{
  "d_shared_expert": 0,
  "balance_loss": 0.000774,
  "norm_eps": 1e-06,
  "beta1": 0.9
}
Below are experts of layer 3 (counted from 0) of a mixture-of-experts language model. Rows are named gate (a neuron's input weights, with its number), up (a neuron's input weights, with its number) and show model dimensions 0-47. Each number is 128 + 32 x the weight over its row's rms, rounded and kept within 0 to 255. Numbers have three digits each.
Before each expert's rows: a language model's description of what the expert responds to; "comes after" lists some tokens at least twice as common just before its tokens as in all text. This comes from a sample of Wikipedia text that the model never trained on. Tokens count by the router's weight.

# expert 7
Description: Numbers and year digits
comes after: " ", " (", "–", ".", "°", "′"
gate0:123125159131124126137073156130123165181113131060158216145120136144176142080115108114144142159138071092175104082121171116163098127134121104110096
up0:133130100110108174206155106132126090107237146125143161152161157198146114131145099099117151122131127155128151108067120169146116149144155166144083
gate1:143131083138184147149159078081131074164134147112116123123180152173056124146131214153121106180147147156111162127124078163155118150097107119136130
up1:109177190130181174139098159144104103101083136066110093114080135110125159098111145104163159092117125121123157075117109160173143082121147176182114
gate2:138115135077077119072140122163054092108106119147134112157114097153125110157119131234145110130136022090143139114121154143174136146099137177083122
up2:084149146194189109146143160116148171178106107096125125104151166135122149066104121042132136141091178156138129163115083102098155130189126109119138
gate3:121135092073088127098134108128105179152132149106091154097086081109153098130139128144100131172141204110138117097129161132059125154090109072133109
up3:181109158147185132142123104151130165115159129141116149116174146193134156120109147124168102130135137096115169152149123121125119141159102130154144
gate4:138137172112133138135162123096157148135140137148130118149081090134136160071126095102123147170165160081119132131157090172112160146166133130144073
up4:101070173133093111182116072143164168178126138141067142149135106136067166122077113188126087135119122177115124128112082088059137184109171161133098
gate5:112160193077145129165115117087165214133117073159085121103156095143162135175099188105114136124138141141103188152116096170073093195116129151039115
up5:158129191113130109123135090078094177150168087181118134156128159097152157189138198089148147079122122112131116123140168076094085108059127128059149
gate6:080165119066106130166181094140147167124134117112125086141165110123140166132153089133132094153081135114187150118134136112160118114164139119112155
up6:111153168163151089099160175103148134095184144131128126080126138146125096103076163090101135112159151165159082143164099122103118144097121125143106
gate7:144126119120094146147199201123152117065140139130108192099091104098171157128067135122137105093090154135133121139112152126135140117146102044191115
up7:132153125132138104069044118140075098137150135137119091102163087180090076127171067172134128208162167145097113134099139141116132119103077140112180
gate8:160096158127189145127119162106166113120146134108141116116084133125145125127104117114162127148144092152106071124210124145164104082126120099122122
up8:075108148096148119132106080114126137096112146192158054153133183163097104149078143121112107048135071111129103162072127101143110087131133178177169
gate9:165178204170150052154149144159159130183157130163109108155138092124104073129115140166114091171171125070116053107164117163136126130138102093180155
up9:146126145137144088150126146151141131151115128151151114167126136173080100125131138144152090176133147112155096097142144107158115149164133117170099
gate10:143107062105128137116184154142157104122162095174146127089159099172115144113127142183131143135180159132133124132111144102130193150177167105097146
up10:154157153117100147110127135102180152140099138128118141142158129124150124115097147179131128206169085159124118072182181136112135127166061181178126
gate11:174108144087112077169124109186115109149078121119118090102076088147112155080144124167124136146125166090109069165144144077168166142113119132141142
up11:079112122108129179169185135122132071152121163150107106170143162118112140126107150100092139136116143135142132149125077159082156167128150161107106
gate12:116112078114138121136148115146154088135159122195147146082178176140078160117157083085134140117138146120161070118083149147111081117177146167186137
up12:164145169090179116082108136165107137148092058108074087130116101121189178114068112156130156142148124127094145122132125115099177137214120122105143
gate13:150146172160120133098065161127139137085128189140134095143153125109163114066129106099137159136101149109149145165192104079108106132068153159126136
up13:127132170090225137165089083117158085125176098122126100090140194081114153094127165112134151176108143170212173168066174134054076059072111131105158
gate14:180117146103065121109114114127097143084124111128147119145085136095109158193132108097111106128100152125129164060114139110122165144063102185159133
up14:166180140118075166125137111146141159042114095146132141155144147094113171183157111119102112120127140117102125135080141116117143176120072159123101
gate15:122107099064147122114104102107163166106130085103078132138142078100148052102134090082150152128181202108105081163105176146175103158074107100109122
up15:165115196150177151154099180141098077149106082120123146108084173076050117114117150117138125103087080130161139082075113098135175163163137125095091
gate16:081117072087121106114139119114084158126086166136169156147170087195108158126140131067150132139163144139129130224148124074125131120111140142110143
up16:154122098116098114136174092158191137127146070118079141084041165119159064177099159155126153082132100114165130125116124092119177084132147117089120
gate17:123149146135109132100136145070126066167120138198152148116120097135157111104103121177120155113179110182097168122162156139133095108148093142127109
up17:140174111170135175066162126097155048177147118202149143146117098118167136113131125127098139140146116133162134125124109186079080100142128095124064
gate18:083090173088111074124191147153123160168137144101129113156058173115059127141189129136094152179127179168142127101104135131077148190134116123160113
up18:167126205102132143134152154088174111161083104187115121128119089122111089129119154151126140121127096105151102140154153116108099190105093174135194
gate19:127144167213155135133188129181125070169153092133151100154143088164148123104190117083106175143093130201141124146146100152186143113138080168108121
up19:112155116110172114111143117196148069173115183170164081132133098143118100090085131100098138134100132210145128138072096106111131108095093144140111
gate20:208120108096080111138125102159142122128079101075096118145141107100152185075105114172149070141121108063157121106173147129159127117129136122147179
up20:124092154114117146106143091081157087158142135144084164127108191139082194139038112122130140142107113093118180148127091084180092169129141113183088
gate21:149141145185075120097092166127143135110107155139102119152121128096086127128201133172169150156089123108137109109128110198179146130169119086121091
up21:167160141178103152103132169076166194103133150151112135147127210108119140097117229146115185086107138101152134109144147164139097135178134140150079
gate22:159119084112096148153131079133112138073131134146148065174140118170139135127153142098104121136141190121118146121161103119150095143141070133107154
up22:119159126120190111027140109127103101192110123087157146158135099137124113153083101178096151140167096082139138123086115163096143136154145115202160
gate23:159118159195119121177151115167137158084162092144116155136144035161119096141138128121171138117172110098141182116155093073149129155182148095121156
up23:137124175147098094110183157124145131096158115087082175151136111159098162146114136058120091090136114107089136140173115108105132091162154078118148
gate24:130106141113124083157135130145173102069064096113092085141071109167118117142160113117152138127170101127138072172130171108139129127126174123109164
up24:089147108107114148047134093058164192130166105126128107113144174136139163122159130127164112110156102181144154157141126140177100067102108158127123
gate25:148161092107158174144086105090155113133143114150107138161175095074154129127099097168157173142132157126114129168166133129161141102127103096119133
up25:101128088122050151151143146183118124104171122133114130149130092178177101147114086161173130049147107118188103109135140116191060150088131089139145
gate26:155080127128133102196160109159070152190141152094183111141140154112112175126139152191113150072085147121178121117132121108181124092146138138048157
up26:129139000108088159116175105110066079122124129113115098064129129111100188171090127093116115090142133142065116156143128102093177157121157121162089
gate27:119101104150098088112105126099153129186179118127140159101092127107114109153149152192136160109111154054112167122133156156150081108119133096197159
up27:108129058148188113194171117109133047136111116121156141082157142158138173110130091119074115078111091095129132125106054086119055109124184109084115
gate28:140083105143152128185134090118108159127214122082095156125098119118117164065168070145123124119114167104122117104099081191144134091108138135132086
up28:084123130103120120115153168112094109155152164121079110112140101154187130200044160150181125133111088194141119148178140113122092125154116120151080
gate29:147117115099067094136130082074127121138081080152058096103118127138159128161142123165124128134113150115062169097160129178081154162122121081149120
up29:104140156071058120089121130068124094095100108134088150099145222163187133153144129161138153164169085155111126116112136105108146093082168090147140
gate30:120123064129117115105125086129097074151098141104039122135153157127132154111127096122127085141129131056125115142059141172125090098133142094171159
up30:124164149136105157132057134151121183101133143101125125114105067108197150125158147058113138114133052127148121151203112043177177123133057112117128
gate31:119110161120048180145088129151149099077151197151137073169138098210136139110158105107086141158132112114146135186095127126116147110079131129112200
up31:158119157123091096110098152116102143100088107179137089158134168154101185121134099151114139196126171161073158165133173086151124126153131064097104
gate32:178071167098106096122150207151124173129118145143102152138106066091170065139168143128125154135118099087173102157129163132126094146156116133118143
up32:182195070144096145095118121125159169070178192105120182143114123175150138153127091133102167101102148115088144119180132105110152139178169129129101
gate33:169135205117210150057104138136184116106107143190155142118115118044156170119112163168169091123049117191160090086116143144086082065155168112136140
up33:118127072159132117165105147153053120150118119138162107074147096166141110145137129066115145157194088130158132180107131139114141167070095168160144
gate34:135152123130184116157110166111157121043103105111143146107151127149097170074139148106161143137160140123141157132113157178205152116183176138129084
up34:113089162148102135097182165100121084148145184170079167109144086174182066166167112151160166134139111148127135130103175156110102134130068102099133
gate35:175118071134162107050108125177147068114168127117120126155180086186170093107077124131118140132131113137147125167158160114123187141181132115104060
up35:167154130111172090106124083227164070131136149155150080196183106138144119140107090128138156121096087125087115172136112128144139162158098112113120
gate36:146109158170068115070113154093119136148102105103161156155067179066147073094185131125118147099167108140137119152131145122139080141180032028126104
up36:140055196141096134116109156119139142170073119106155178165107123048117119107191136142150142096131077140125142167162116138144122196199068062152114
gate37:163109062169149121166120157133107149177128112111147163092151158117091115113088208147137175156154105116095112113173085079161133137109078122135105
up37:133186080112103147085133153106114134156141101116118158150134150142157159046150101136175132090119111106137212117147090151130154114107129101112173
gate38:143078128136088127180154157192117027220103130113069123097118123132138123115161084118154115064120137138116086082183095163114152145194139124108126
up38:087155109138113100127125144068107206109177148144105161149147109149132138096098102133109110193127159131154183172055165148132107106140116110084089
gate39:164137139160121133119066126106183097113123155124106092161083102139168180095154096091122171150149155052034098100118100114114124169140142105147135
up39:116083103120171172131146120149132118120104097130153138096204122102178108124092136143133078160113124137172125136066099146190072141118240173134184
gate40:109089185181177153119157130095113209140162159126156164113101164134091077162126068164168124128173096197084141099138108098208138131140088139147086
up40:124114115144084134162123132177108118114134182113121105116089097187134156201196143090106107065090106117114122191141127143101155180146159117135121
gate41:130106134200158099117166121107148114110155126138135160125118172151143130074104096124026133147125112154122121104118170114158115137156127082102114
up41:167193183107080130139051194144102116170101174124107087166134162091124091135113163106156100131125106090115164089116087129085126164067150153199128
gate42:146105137140117108128178176124145142148105132104128141165156099156174069119223157147132152121128117113162097078127145112145095131168168123166115
up42:125160148102138119088106180155103081139145122095110134140147124117144095135154144120121120161114106165073094093135143139124146110148128135172097
gate43:152129161132165110151093107054216212103115177188126121141128150113170141145128144141135135126139127129168069126122141116149115146106179113067145
up43:116173086135149167097161169086153166190135128175143125106097136142154121175163142107175155148096120182142179126153094107119156120111176122087080
gate44:151125188105123127188112145175125104126119109083153143132128148079143143098108085128112098131163054105145124154099091123092168123150083087076116
up44:050119141095091151123140158099123127092134132094101107156147090130178143090120148138170169122139128110084121058153164093141079120127116162134120
gate45:131110107102094100133158167100124115115154066191099155110113164109129081173086151137145149213118132174140163073118152150044216088143065094126135
up45:155041071114087144120166158134139149058147109151091154120105194159128048129150130083173148184165127114114107164091158114097172166168104093138166
gate46:171120132080108165161114156169154063139137146130153160113101058065146143131099122174124146174148142093174205167130212093152149111191128139149096
up46:111104072102096113147108064115178128138155130108099109118149144118141099166115115087117067107100151137154070129127167144145149129111168118114086
gate47:069138117126098128161167052144120184115101129159169110091098141145148136133126134180129139099208063100179102202172111112124146163153163096152165
up47:160155109071191100117082113105148071131165161092149127135104104160110136125149124100124031132125190093125154091118211031070162116132120116122136
gate48:056070107128087153140102104178173135086168071138112140126096105151084090126110145130180198135159127152130109106151170093102106076160154110165078
up48:115159136147112168097152151137140109122177081192170065138142095092150157111124122047149103157123095144161111088127139123089147105161172078147166
gate49:126096082184178102127197220191141119180108157170150089126106121125173106132095100105119140118124143110112143116122168110106083125105201070121128
up49:105114200089153167132106103194112159124070153091117107126131076099114088129166135138106140158145061076096074109127101091155119149135164083166119
gate50:131156115133174144158077094149145110190114161119122131184150174128123115166079132145132143096090108081144150094096079167132130082132100114126157
up50:097154095175121158119127159150126143155218160085156132141174171125134123132114097144150151120100160156163131157159151090090107159174157096103123
gate51:069123087132138099148101075162181113143120106168076094156111111113126189152168180180106076170091053166163086113105169160096139149100167124143153
up51:102151070146078111150100074111094162125129085162085127153109157132135118129146137072142098155134163081127147114168142106134067122143106171097103
gate52:073098151090129138090129109175049124098116164156123130160110140170153083111075094117108136169147122158208101202109114131166112073109161094148098
up52:161111097133110165146099114083174122073150116184148113120090119141182205191143154164175134134146099100076100054154160133075187138128104142070163
gate53:118181110125151095170120165102115176090159137059063169197117139149125149138135158130092146135174110107138141117187138085224110146113116121160170
up53:139113185122160140117128094118183091127121127155154113144137128101130165095148104134146113155116172086077152160180104132132097105125063186148148
gate54:164148103125178092084157124146073081142085107183150157184154152151171119121128109077133137127064090174143150126079146160122099146148133136098118
up54:153145060130156096181082166081136117163157144091072176098117088127115102144066134114069142068154091117113093163130100171096111117165137110194147
gate55:127143121090094117134208140194149167085159119065155151128117122169195152102133144145134111131101143128107140124144146119138085163116062143080132
up55:084146084055109138111168141137093126126118125157138220090118159144121153151147147082119079107124187165077086113096113145085091102169090075114130
gate56:090127136149115131030150099151081156141135088105171135143159103204076067094081133130122066089150156182100140114063143160123083146140147058126117
up56:101141128092163122061146077114136177168162129123119175125137091181112146093133125133108132180121098155112081056168144141167126137118087128101143
gate57:107140073160146106181082103086144144150130169127155123180114147080188101202117164210141074138119128153227152117179174107116147167143139149071122
up57:142130174124119123200147153133135137125113181152137106155162090169104096056092106134156100089198127165154119138156141137116121164118142176134144
gate58:128055118122143099151107120160116141119122054148147174099106142134156132127107098121093144080164150135113161106126087081137132129158134078110068
up58:116122137100207105093100149090078168093133167096108162136189132104158152153106110153106116130115140122081108144110138146108142114129081151078164
gate59:177147112127091154097115081099122177138147055165142083115138139126166140161165195184151119116156119064115135140114161095118163125140159101132134
up59:155171116128051161095099088143098178188063139087188157088099066140154081133117111142173170148162139115104082108124150106104148171163164163105150
gate60:183130142101108196105140117115204118122143167135128158152172126142123140099115133103114123089125100078188099134188157168104126116162138141107156
up60:155121128072133126175136135167141147111131107101088168103073123142115126145102130162119151151137113111107123148128040163079136103110116090139129
gate61:154139126119127195103084121160101116185109146118109087082125226168140129164137095102125110070117151148087175147172110120118131146104119143130130
up61:131101107088116141146141087157120156111130124144152147078212207145139122151114088044099129115110099154120137192156126161167097125138087149104076
gate62:103192100215082127094129145097143197125106148156133121127126120116100103141137163176142147120155205114128142101174132128099157091143162114192079
up62:131137093096102091089185147142193124133118091115089178152161119165100159127093172133136133142151090103154155115162122102133092167111093136104128
gate63:152121099123130099059145122133161102146140170071155147121118088092157094127131147167124143132169173137114099102131145091127186206140055092079120
up63:100082158150156125104129151150161163142116152109210142083219219081109130118164153103127087097118177112095134125105139177158121125195113128124118
gate64:116142137094116131125131147109067089146104131122071080129130133188141114070134172143131133143175097127062144160111145123152152191118101107146140
up64:093165082155130167077110100121102123111141150163117143125196133185140089056117133149172121185097160138102181144126141145141102142094134093106135
gate65:183137086080150089181165117149153178108180095122148142111184093144205192122128074134085123124193111084081092152123145102155118144131064124146136
up65:112144179118162122126108164096073140189069116118072120129113112092102055175179119178146159147081208126156152144145084118114176151063154114154116
gate66:127123148095047107112116164130169069096140139126094110135099083142153115130157082110210079157217097116120136154131085075123162064113105099126088
up66:061107150118123115111107089182061098138100124159120099107138120118148117091145121146106130108183153191088143155165111129113113135106140114140139
gate67:157174171075128064145142199118173131127125071163105144091047154111151136126103149181149166123168078146126065104183104098132111159133152118119135
up67:134122081169130108117107140091096109149120167124082101152125167105146144113097154113173120104133158076137169188078098145151108076153075148162099
gate68:115068095145140135155089137105100150112074134191161141115073137141097123177125106164106157121200193091091088108118150175128084164112148112078030
up68:184143116141066161134090120141139108096093121119144115102110169123147139053143089141160121113097092096058161060175093115086098162138129138056128
gate69:136120138150095073111108135130070140172086165087113129103187163092170119150151071082152150087104121076167171098129105114125126139136106170178132
up69:109178096166167162132153181140165127133108105074143089121121088116113177105124132117148095105101153126103102134090092117071183150143118126126121
gate70:110139090106098130108151195165104159096136108121113158153119134164189124115114191183205143206143148182155114092149135053143194089134123118120110
up70:121120167135117129142124079145191090100190129178148104105124083119020124149122089074053153116149108120088169192105139220113113144181122188122187
gate71:154105144102144122060176135129107129133084085165152109137162096143133135098133119187140153101111150138156174193133116162108190153085060141162148
up71:103103115172150150231125146150169171151141134115101142129137128108122160208096112104038137157163144154084083121148114096177150108129120150106088
gate72:139183156134178124127071159195115120139085059204144138205148150135144121181143111156106163100131114138125105151172138061113062079131090134135103
up72:099150147130160071125118104101124169110063072137150151128161158178165151186135095101082171104164171100095165093158125082069113097146046119087095
gate73:126176078101112142107142192089113188090167108138130098101170195150083117120108151150108134171182101128126145151136131136096114150124096079108126
up73:154151089066101123148116090086142145156127176113073110147148185099119120095173203113118110120120101154177118141118103156127143129137106135166099
gate74:094187143105151099089182100130105122145082163151137097133161137154162193133078165118114139076102128098176161140144141156063078105143164155146148
up74:158158186113194116170209137131142162128081122105107071110128095148084164138145149133119103103087126138221098144150109173123113132140151163143130
gate75:109123129148174123105087088134144109099177121155113108088114087195084167063119102149127114133176148130055117128166050121091109121140076156188220
up75:065116098140123149192139165124097128128139125089090068149113155153096104209132143140134135132161119113136174114133167159153161147146145108106112
gate76:168126110107151132116121106068104098112087138128137078117157134122162107150131134203174119133158131085086077058123176148147130104144105167100147
up76:092157118103106130126121096216107158104114160129109137102124144143144141105147094092114129157150143115168126180154145098097182133078115144126170
gate77:148110151131100134083154154133159089166197155150192110166118101172176158118152103149075151171157140155142123162115197147139173170168130089103117
up77:104174072105123166182128162129086138108114197104095102043138115171137098079134152135153090119142132118151132106114139099114185096129148103116171
gate78:134090166105160186100107082149134197100122036147086133142126182132132104120196151167163114165096157122143095145123075104134194094153155125085118
up78:155127124150129159125125090166076123102104069166081132174112146127192157179172157116117135129120183096084093140104066144139146118181137082091157
gate79:114147110153084117120085088119083188119125133151100154162104090139173142119172143105158028132154119119203147134125171152154150170139166123098132
up79:130191199126134115063064165163147082108135132080141180110171182109116117101119107139148141096152143125090129179166120126134149125140139170139164
gate80:056159138073169138158114126117160118086115147115147117118150121138109131129159146047095123120170144111183172121108110190153144068078139128166108
up80:117141126090128133094158140153145107139121099136077117172137107194110148176151131066157063116156160116141137095138133159089078068145112129139134
gate81:102133126112111157116124119199186149091160142180148121151128110147150106139153097108101152128165177125143156158103164164152132103123069077102126
up81:082193088122152097136061137126052149144118152095130120146085165163136145135094112132073169096118165108163110109113194141118161065126124158172092
gate82:077131107106106077176163101126109149187081141112139097051162138087089097193095141156130079069126061068128094129097130129105112148113108094089163
up82:150168142115143153080147136111137152106176154080095124127118123095145153045084089108135123210175168163131122117075137110108158127145136171156113
gate83:115163148091179120141113081178130123122113042187164128098129106115131128155161060200108117169137143140131101192160122133106147124125116129183169
up83:103147127103164158139151127174140140136176112191120166087148137120105180102161088144053114125122133189113128130168139082102129099182118086105185
gate84:156084176145117085070117147146192176165139163180097151055162157093161102106160126161139186067105127080117121149128104106161157149129147150138078
up84:097166138105144130135127104109100090120106175104154122155081100175150061143140120128134116135109116166125138161082155162123098118080105098089173
gate85:116090153094126175126133087181061167147142118165138140083174095175137157159136125126139087142098166183157182123147109165155099133141131145091161
up85:153085131112116159207130119127133160117046097140114103110127127113189130143185092138134129126109112159156129110128143163122171133207095166118177
gate86:136155166148104079102105130155131106138164113154094111097141170055104133095099169073168109093102156072136095108103079147141156088151097115126156
up86:115133093078131102125133147188160155186129121152161120078145147110182129171104137151138160111114114126105113147124115093133121067132174109151128
gate87:115134123164126145165127092135064075089125117136123127138090185181132182069054124084151100129136131084130137178085136110140123137129176082106167
up87:148146161049127167150140145099128118152111140136140134149142133148162170129123109090133145147074119123127122143117156150123148155162149082095208
gate88:133100067084133140162195111123122117145126185114111199153118113113162106119114110179116184057070185138166146138069140165133125101098087149175110
up88:074057209138163069073138101148156169088119166138158198219109139137130080112126133161132204098077107164117099080124116168147089122100141136130134
gate89:118146133158086100075126127124133101089065154203123125114076153152133111119110164156085127137140061161131074173189111128151150145081148141158098
up89:136125151099169201141135149119140132191112144118157132142134109117114096092153104132159088093126191142099128114077135102080171142125137132145109
gate90:141152111102146129161071128138132052128119118140103097167070101157164115124071108156087190122189137085092102124169160183090127178106089209138138
up90:103150155141116123095127104138168125158151134123197148132141105137107126054180194065175086094076131135203140109101096066171139106137187098140115
gate91:123104135124095112136129085115082162199128088192120107109141093118176063139175133150117126083095086121140117117112139133107097181145133138165153
up91:144105122119116094137086088154130102123036110086092149111179179130065144095136134111178181160163101122121172116169121163168133083117106140125124
gate92:152196147149168148118141152150149120126108067129097136176131142137126123158183075135072087100157075134035128099152106124154135171074103138113220
up92:089114056121138113082112074177150145072118172169131127162076152123145208121088154126138125141161155138173144114102151073110136109126149147108067
gate93:153147128174125151098095132135154093158142115139080134111160138138148137104132117145136193132110145179069138117121098058097107157106106109114147
up93:107119177099096096076144090162116149117160162111095114087129120133160135069191091130165157134124153126137139074146174138141129133085104074072150
gate94:083118133139151166073165167095113159088093103153093137106095054158143137067194098130135075137149145088171109095122109059084135124112155141121103
up94:135183114107190140134093147121145085098119123170123108146169099091180171105158098169184091084091116085182148197114142115146051140112205118121096
gate95:147158180081128096102069130148114136134086084157141154150068146142173117094094111139119120139177117175137164102152091120113163126083116158162132
up95:104114114135120055182066089136131073171126181120146090122100138113138092124079147150126133142164047038158084172154126165122092100157077119100142
gate96:153068101090107072122171156177127099129153158155063151143196069095180098161127117209160148098167080108097080084107135149138102153095115090120179
up96:087112149140094131166139151169169081139105160209122194102114094139146093098151143172104131161154085123094125126137155144155079080084140113090128
gate97:106111160061120150124133147134151188140084114182112121063111123109103123169107115082147148117150152137127047109143156098105147122154079108152114
up97:074130131079090110185096102098131145149075161106126132125104103128051081104141133117110099124192153123120121079119154101097112154146098141169163
gate98:128093114137112096135124140173090158144132055122191089032185074143089116156068050108124096141148201119112130130068081054089103151137143132111118
up98:106112150123121174163151128146064090086104116163107157118121135105129155098148156167106100140123121182122068170128178131147154102134145161075158
gate99:117106186178151064139131100135170125107126130127137200099047084151107130157125039146057127199155151183059097157116149104143117176109099138060086
up99:132108103107104156130110151175118167097130100130092139164136170103139125051089181111179089152137139111140141137112166108066174088104161107171114
gate100:152136166137116186133076153107137096172132108155161109096122111081161116123153157139090149160192066181130108095185129135148138100135116130117111
up100:180057068160115146088149111123156101157167163131145111138148074121186097142150139140166169148115059116160098147158132122189106176097137127101030
gate101:096108139118188131114105082128099078119147101132139103119129067123095141161158101172099136104143110079162087128110122160154081148118087104134148
up101:144114070130142114116062127147113103076153169122115153115145126098093143155128118112038179087176125106169104133125124125089092087142128117143115
gate102:151133136174111150087112085095095137101116104159156161153138146146141076158142084089102171092159124131144154120115093138154111144075108121127062
up102:097195084110087157154063128121066111145117086169099119159074116149157087123192078109103137130117121124139171110112142097114102129109135106161099
gate103:111205117127132182170166119120163122062119158131085123079123119137095135152095138109134140112146133152095135161105153157103186133149098166155143
up103:147186156097123169168190149116131112073100119065095120095147127113142088188104092131139146128174142085128173170122182177092140146169163182129119
gate104:133127138145095124096127142114113153140068105110141168138102127100169120184130110142151169154146113083108121093172119144110086161114111082145109
up104:111125149099166155136125164081192109155142143095153135123080167128078155062118133163110182116117106120115137123149131150161121102099140152094111
gate105:072131107090209088198119127110136168194125142059113155115147135116114152036136086143143173169142104163106159160158089130129133142121126130113160
up105:127112128126132134081147118073129149143147174107166109152085099135114102088184162201130071165164187169146092163133140167154187050109118147127096
gate106:111160134069109156061118110157127118123100083112112121121171114148125084099129112138106197115182090158095078086141123113101096144185081115098140
up106:097111075158153166135114085070167116102140159136094161104171098112145128110118139153143134082171164085156148169133126145115100176150107121168140
gate107:143102131163100124171161133125071141084098130188109115100094131062119096135133118159146138119120168093114138088134153131133215038173119175085132
up107:155163161141104089173130101113101162105072148134154065138087113129118088114124129132096130093178182100121105132143130124136125112133163187070174
gate108:126193141144108093115121053163106156113175166138144140199105083115143091147051111137152174158141099102123129132088149117077166125094119135095094
up108:120162108139159152120138167142065165111163158169198165140146159163107126111087080109127209139132140154136030154117141156152102143123161122102090
gate109:121135146144151128080149141160173159066163076138120121139131110100137129065173062107144136119138181102149194137099133120116098171138137148092089
up109:186171107110140125144166096103154124109163037091118110058109082152125152101136056059096140066109132119186180153098147152154106176124159129083099
gate110:169132095157073146124181177131127167124131139125097180149188136059132154100096171113165128113109084157137121162101185166154047190122108098085093
up110:107113111137159132129121191088158103181098166125149113142070149108082155098121130091136075136103165145120136066135116129143112104105108144138122
gate111:058133147073041199119180135153129117165103146171129121187066139123108085147117162111087104202176136161160158131057194146130152093139087133091125
up111:124113120119098199129104127115151062140142156161119157230065126124116147147097144174095099160176136146132136112146190150157170123147079137055129